Weights of a small mixture-of-experts language model, trained from scratch on English Wikipedia.
Size: 13 layers, width 640, vocabulary 32000, 230M parameters.
Experts: 64 experts in each of 11 layers, 128 squared ReLU neurons an expert, 4 picks a token, a softmax router.
Training: a variant of Muon for the experts, 1226M tokens, 10237 steps.
Below are experts of layer 10 (counted from 0) of a mixture-of-experts language model. Rows are named down (a neuron's output weights, with its number) and show model dimensions 240-319. Each number is 128 + 32 x the weight over its row's rms, rounded and kept within 0 to 255. Numbers have three digits each.
Before each expert's rows: a language model's description of what the expert responds to. This comes from a sample of Wikipedia text that the model never trained on.

# expert 33
What it handles: Concrete everyday nouns
down0:134218135169128085149110089130144184155117146124092150206118087183132108135129052130086175120115153137153187071124164144080112043141166111208100112124048139130151076108112165115130101144134104103107131088128075102125109159146129145129143101
down1:154141130127116132123160134139158052140108084133139163146137135131196182076139117144107178121169100072125101157084146137145159119137113145153155082125118118111194089153129084150145063070102129098095125168121149127108079131158158210138143108
down2:188174172072185115115102110126084065118100129235146124105126142126107103153169146196087110139125148145163121147095105081151176097140105146097145102171129123117130134122118152146091125127118104124149121034134152000147133159157081144199106129
down3:169070156079143118110120167076120126111122115140152096123142115121118169127140143100139094132124154163150082170138190128148121127106115129135168140122134120106132129125143064141129152112196114114141093108094101128133194062158106165093124153
down4:137186100148110129158109175107181106125113093155110050066147086147060128145159135152112098137149129143140128126124130159157129084196135135107075226164184078123125096115086084109111188162099118106069129110193097121164099150108177134157099104
down5:131141141122066164101101093093134154151107173134104135082149162104142141125119150103174116040097137129125097136057124143138188100112125083153122096138169117096132156099159145165138110130192149152071089135166134137126133091095185145076137159
down6:181149133124123108164125138188111146112234120117198149074147077158125124161086114027176130158137178157104172174131107173118131185111132086166103180071201092123155161093121110093149097124123102161089149108111201188150148073134155119178116212
down7:080127114091188095121165154126158133143126115064160060124092158143115167105174127119118101128117117131074136127159133134175079153154164119137143158102120075130208088112099091164142118105133137137083144131090153105150180142107081112142159126
down8:083134115127100121136148136123146082127168121146121090106094141094098129134117124155113118174131150167123144147081120083097141102130108162136084098147086123125160153132121053096146126127072111087114116114119118096138144168116109157138105066
down9:124098095138084123113150138120123154137127151103087135091066129145130103095105160182170128108093213170121100175118183142148146213117129160124074087037109120071130115109137161124162156179160115136149062168061099115164116111127146058071143158
down10:141161142184145120154122143104144184125106149164107073124139128137113103177125193103105158117153169164058155114115084115123095119131141151128132155098086171104153111118164159131124050161105207125197173150137121140073139111134123118115146065
down11:086099157135124077135117087137120105124183141097115109149152140125111129105129069110175129119092163035143094134146160127146066073102161060112091154135147066125145127122088118093123153114170137093157120180081149105164131117129141058179130119
down12:128160154110103046115110094141092178122147144129124154078129108083128073084098080134127056189143089139073105146152114161102145132066099036158165175154100160142145083111124142102142098120161129160144131114126165139166157108198127159127111128
down13:152123143164153204070196128130125106138121070084139161109138091129069073154144136122209161171133068169043179126075111145165160168142138156083148105153126097120180145140164085121120162109064150148094122109073136109116124159197104100121179172
down14:086109105125208149141063156159136144155150094102153156100122089158143158135102120145174129109125144183140138164102109146112113165186114133153126146129112175250116093123100139165137134197154141159124091077132140080094120132057172141145103078
down15:056119075178132144066138160146114165095126140171096140115162133075145113093127079150137068148161125166152146122133125069146064138111144112163119110158095150139128132153162164081141069134145097178123105091164126125142122079168136113092125136
down16:108163120144119097147155115109110157141183117135142160144125131126152127114145089149178082141088122056191125121136115146169138135153166130101118060042159154065106156089146136093128197118118129049152145045137111155122133192059150115121140134
down17:143132158097135100188102125142184103188155118143177099133122153124123136128115128144137103074126125162107133105127111103192129128129165133130179139164179095135186090134134159120119096169158110149092083139120119054104137089123171132182113135
down18:177152104098113192092136141173175125145122184161107133171111092103059129133152144135105151095182139033099063164081146133165124135142150158066107216135127133105173142081111177141085101084177127120146193173143112096126128100098094140093132139
down19:123160118160069176150066141059140165118126089164093096161131125095144116082125061154176119148148083178111166082124169137087094110102116158131163131130055150140108104162139099135147124134114093168073152165161126112162082096113121125102154193
down20:119153114159124154142067136132154125121096145115077099195170154176080181114129151109118137097095101132174129106069138180110155164158104164118124164114133096112087240155177102100071123204098121138137151038120116099169107175155122138073132116
down21:156142151099116077131153087157117138108106195095108141101108136159163135078100153145155116200101159095127155078057134093116130094136081163153136127127092131169096105134119130150078087107225125117183142085121150190144086157125102146061148098
down22:073143173077094160113158116093091190085093118102137030099157135134146077154050122157147117131128057163138153106136093073161117150144146182127106113091167127169127146152143147096118017062176140117160084213128152128120163145110147190145196107
down23:106146178113111126102151140089161156154114094220090129174121103069155107076125150116087130078087144071127096081107152146146215139101103197112173082170171140068132098126130136102124136132143212126097123107106167129114139097183115143155112136
down24:166111146116126082120090183106133122117094118116189200222156171137115174136076175204140121113132145174121189133117128093132143119154062135134117177157171153055120167144087170052101105147093146110113147128166132091150153120150163147175116139

# expert 53
What it handles: Places and physical things
down0:113142097154119051114128097121112166109103156105167153157126172152133066136081101085167144070105153145096115109136117159146079116105141102141154119131066132151103145102144157138144100169131109164136114137102155160089069111131123132088123203
down1:111111146146094092112113170119101107100149159142165083099149132180076141127146186118176140100153119093131082111112150091121128112127117122095161103132161167154082094156135096115107198142181169091165181138148100099098195149133130137143130154
down2:154151195173141125141101137183114083136087065118132110149154116178149152134128156110101135154073133132149088106103077143161113093218136142137117169134179125142100095057110185179120141144150144126114124111148053124113110145165125042074146107
down3:109164180097143090180153194169125154086181117149112114126187125181130132121119122124138101139155165178121103122123137083125147166149149143231150110150164128130113115112137117174145127084153098139121162080136166106111197116143141100141109127
down4:091119140196113131079165136161101156169123094119099202169109146100141174120137113152128119101151086090090173113138098155169162165161132101149070131097147101072141073138146147130113147195172165065134099115121116136121097143175156164138136158
down5:116117126108170064161076128085112100185178157137193153151127199169166100115106126172132072109133079095090094133141167062157134118171088131146147163143168167160072097159171149090110131135129129114106085137146148000103103142109134131146097162
down6:125111144092094115113090089123090094152139184101129094138125122175184109120109139115139129102098134160165136133115116144133083132189128158147140092143119149122087122102116125104132091115163117087074081124142149151110166106093120164145164176
down7:075129153160122110073035096130164143123133186144063159160129106112128086077129110186139161151181101105076072128121138131155147073121073099152120123172078120142138106175134126154104112108066116117112111161162128097132147204108163118151106111
down8:110207099133128130113140098164180146126138120186087018154148071097130208096133065117127125120135153149150103211161131188129131144110083109113074119158125089125115134117075092080105092190113115101168095180140151136132139090082096149139129121
down9:125074126155151170114121151134136163167106146146136115130133104145171175057098098090091155131083116126101125144113119123091075163081135125148174114083145093154197172067097081151138118122148149163075097152080118119106181112178105103100126114
down10:118130142136117113065144118211126101078157181081106100179104082153096114187094131106191123135154155149146109129086196095168062109143123142095107127116060090130166109123081179075148117129144145135054141131163083121141209144089116156114135129
down11:149135125049103124100096179119130085142187109124132155133100143141166118120129053116157149185108073120152116110115112138169150133114125119142111109140072098093094186134094057078086128159157106087109143117145104127130129125062112096137089122
down12:184093131137059086140146154130131148161116066142174119121146116115105121166099169130108175122133129075121119130150158127115155122129154066134119080175084158070134151146107037143134161182144106135136157117123159144123105181150115219136096074
down13:081161070161102193168112113123146131126114156110113154182125119073134083101136105155149148131093133122139131086146172114135127138082079101133137090142111107089114112138065183167146121082159154058104101167144148142138119136159123202090123091
down14:070116089068122147120062165166100134079132123105145101128102096123115117127097166181159165133161117063161137139130126151081105113106126170127089185099143151179148178142114126108179130125144208088122129123207130145218174126127119135116088085
down15:114182056171053115113169117131106127162165143155192065174130135150109122093138116096234164110155066118130148112092095148103112146128087196076155154172118134126147107154139131118137137144168153111118172127165157127161116109126091086087145137
down16:084134130102152186143148152167175165131098150044093111161104121138148200191169127061097151110140085193189155111135130125139199113128143156142155129114123118150158129095119169086117137077162116159124156179135112125135134142157126133164080135
down17:133133127092143115102121118155092141180188106134173165202188178136137176192077157141110118196130117115095154154151150156158063082167113149205173124175106121202155153161118107138118112147128110034156129134180050139098100178138118126134098111
down18:102134122160177161092173111139114100126127126127131086101112105075189136159158130121143182131132046060159161214149135131079095130154140082135156141088159119153115100081151102115125163138079091109169096132130144080125188100139085122163115194
down19:076127192155152210124142143084184148131128107118079089085187140136085136127127149066061133112124097130119171086189094143206147109101104109134182122112084097149080169064142113179158159118121150118106069166159124189101098158063112112067121141
down20:134128117175120155127112217172120156074111134141153144144100074088137151073129142130106068114126141152116162119122128125138133101153188122148160129125144080131107106163085145074136136131131078090158080136114128133192110108094135195122124114
down21:050186116109186134060152144128087095105158100141126139126169176117140183070173118156170086125126132169094094187121146142189164136124041104120110146105142102126124093124097106141102118107126110125124069129092095131118162124170099089125118123
down22:159095123113166140088102203172146123164155075115130169172095151135163107177120129124131174130148127136178051104075115061105147140163148113169089079155150161146105136150145136140124148110137129087162127173196124109177127198092115103124183145
down23:099087093115155134096114195130104112097105173121181140152081139154180108143090095140134115085153132172143152130091077131155130103150165144122068173190121135146112148151138157130108122077197121087181121133164064139135137160150099138109174134
down24:129134106095119129101171095135137177097143152149147086092143104152202092130128129053130099089103101140118135143082143146095129072145139209124149147079128102124113122129172117135098076099129158180090145133171126180141144124124159135110161168

# expert 39
What it handles: Awards and media nouns
down0:138134125112152146139139095106054118121135096136152133171142074131124044125106112140117124148106112143155126126131169179086124102093169109118187148151171144130107106119143098115071140077115156115141160141114126116127179134134138108075108146
down1:112161113159121117119127098144114109124095131169099063065118102078118128127151039133115167114159115159151097110147142122130127133177154155165052109124068111078100116179122080150090124162058139108158129127112140086115129136198127070138115136
down2:093180133160164076123100136134049141177165134167141100116096112117125135127141123116140104198145168139159132085156101145127121169142133162142181133140110135061158098145157105143129166106105173214101138164109106167151107177097065158135127171
down3:139198075085131121174116109148183113185111150136075141131098143122174120156143155143155112156156128158107136145133145118084110133114093157097118073146140120133157093180057174149172095120125140079113123155186166116148063115134148116150154106
down4:094167112170097085137177159128084148123113104147113167179106136180131115147089122148161205101088131156167122187091171144154022100103137190128112087127182108158145106124098141117186098104163115120138148144102128182127167043188125111119189146
down5:119087127136148096182127159157138116171148165151148114145095106154090185129090203133127098097144127074112111171149104152131093139176149155170088153144169136131125082172091128091099127123112159123171135094133126220080175108148140083121181161
down6:107104140170131151193121095116155118126162120137178149149128150109151128102068128151110165149149091166124095159112136065099141051074168098106151141099123083175191099104140067157140158171120129173139135139078157117097124101104066152129102118
down7:084118088149132103114096211142093132095096146154161135120184091079156109111130100189107099157099118137158100144082125107102118095148096117113162133062139141167172154126212193096123116132192110097165131141118114136174132158113150149121099141
down8:149197108150103128121112053154107086080122135121186093081144098167104137095190167155124132068079193093139099158038108120139098095149103122095144202163149134164175158142095076088169162133156126143067182089137122083146126089169195130151090101
down9:169109131171098130121179187133139155124169153176124131097129115201167104190132165163158061127173111155114166158183161133075094083177160154152188150062115174110103151152030149115140086139104090133123124093145123131126116139116108104087098071
down10:110121126136163063139198161087097088138040120122092148126097121156132155106166133144130125102125122109148185106136080082178109189131117158098088138098089132184099153155138209108122169100078154068145088076172123168162108150117091176096154104
down11:149151132102096141181118129054170149149174161073107137100131149132097127174115129065143073133133097071088130151162112137107095117201137103109124128109140107178101063108135125153172138149115183164110122114191167164159100123122123099116172150
down12:058142159145064157105136155120110115053154135145108113128123134137178129130087139112137130109055183090123137172146172098161178154134115134085138089106106081154127147107134122133133095070170139146174190173139141159143144098097090189061164092
down13:149081142088097161136148077102141172122120105092175055160145087120106138121123159166110092159102144145145104091113096155166155080094078163116133135066104152118152111162098131123229122087149096159144132142146162134142159133140113112155209168
down14:155186061160108100079140165119099116080151089169112054147130094120112137150146139150120168105077133150121135088086145158095100124097117073129080171092088115137134134172124111096157140146094143069087126098142116086118123172183100100094139089
down15:123174101155145082115138089164072101081148104154171135164104114134113115174136125139123066129131066140121146149044143142058134103068122186125103115128127144151148146103135121161143145127086152171144155130112100117123175120118164126116155198
down16:111113140147166130143118115129142128153131104096104153176089122116163034135137118132071095152127149103160128115053131122156108080118120086163094129096113142084113149148120120114143133135091177149194139080123120170123158107126125145123100125
down17:141138080073109110187083135218144092172181049102125116138146108118120099084112166150058164132146131144112119151125145091077087147114114070128099104122147161076114056138117132109139188127128107103180131134205156121153117104150142182097119126
down18:184167179123103109149146167131133101147153139209119161149091139109182163140130162158123132104211142117085115096137145172111107110200145112162110076136157185094140129118084153124147102112178128150134128177103165173121149129135072192138143095
down19:148096146118194141117128143106141060149112099122136133147117095130203089096113087120143145120148164158110134151195113130129121172109102138117094153104101095168153154078155127105170125125111083128157168078155168122211113120131120130157162209
down20:061069135140103126164219087136174113111155069087151176183113080095098137114179135195111149128111107087124134164123146146131127168114073181179097125105107138119115120103125098122148126149146082089102144097084084079132138141153108175084128120
down21:163104226139090113193125107123131136096087128158157195114140116130130223167144155128104123129150073105146123166119106129080154133067096124095161118128167128178136093128108148110096192122152123105121076193141180103135142070089123082149109098
down22:173185145124109106149114148145142154137143142150124154130136145097175155092121125136099130119144106203161102151096124100138098135154070148189163103189074187142123163048158127148149146105171091148074166148132081138077126044144109142115118094
down23:056161124136131143153114099173168139153151216199167169109050118133153115127103110152096117095102124121124112144124161149157097097097107088097107094140141132137124114114109117152105088123140126090192099152094140071143113133157134087204142105
down24:149119050128121134096120131109108087061124094166201137145124082116089106134141107104152177130144149128156105118112106146085172095131171130095090097173134105177150166046152088084135139120149088125172124190110101147161107113127146074128125191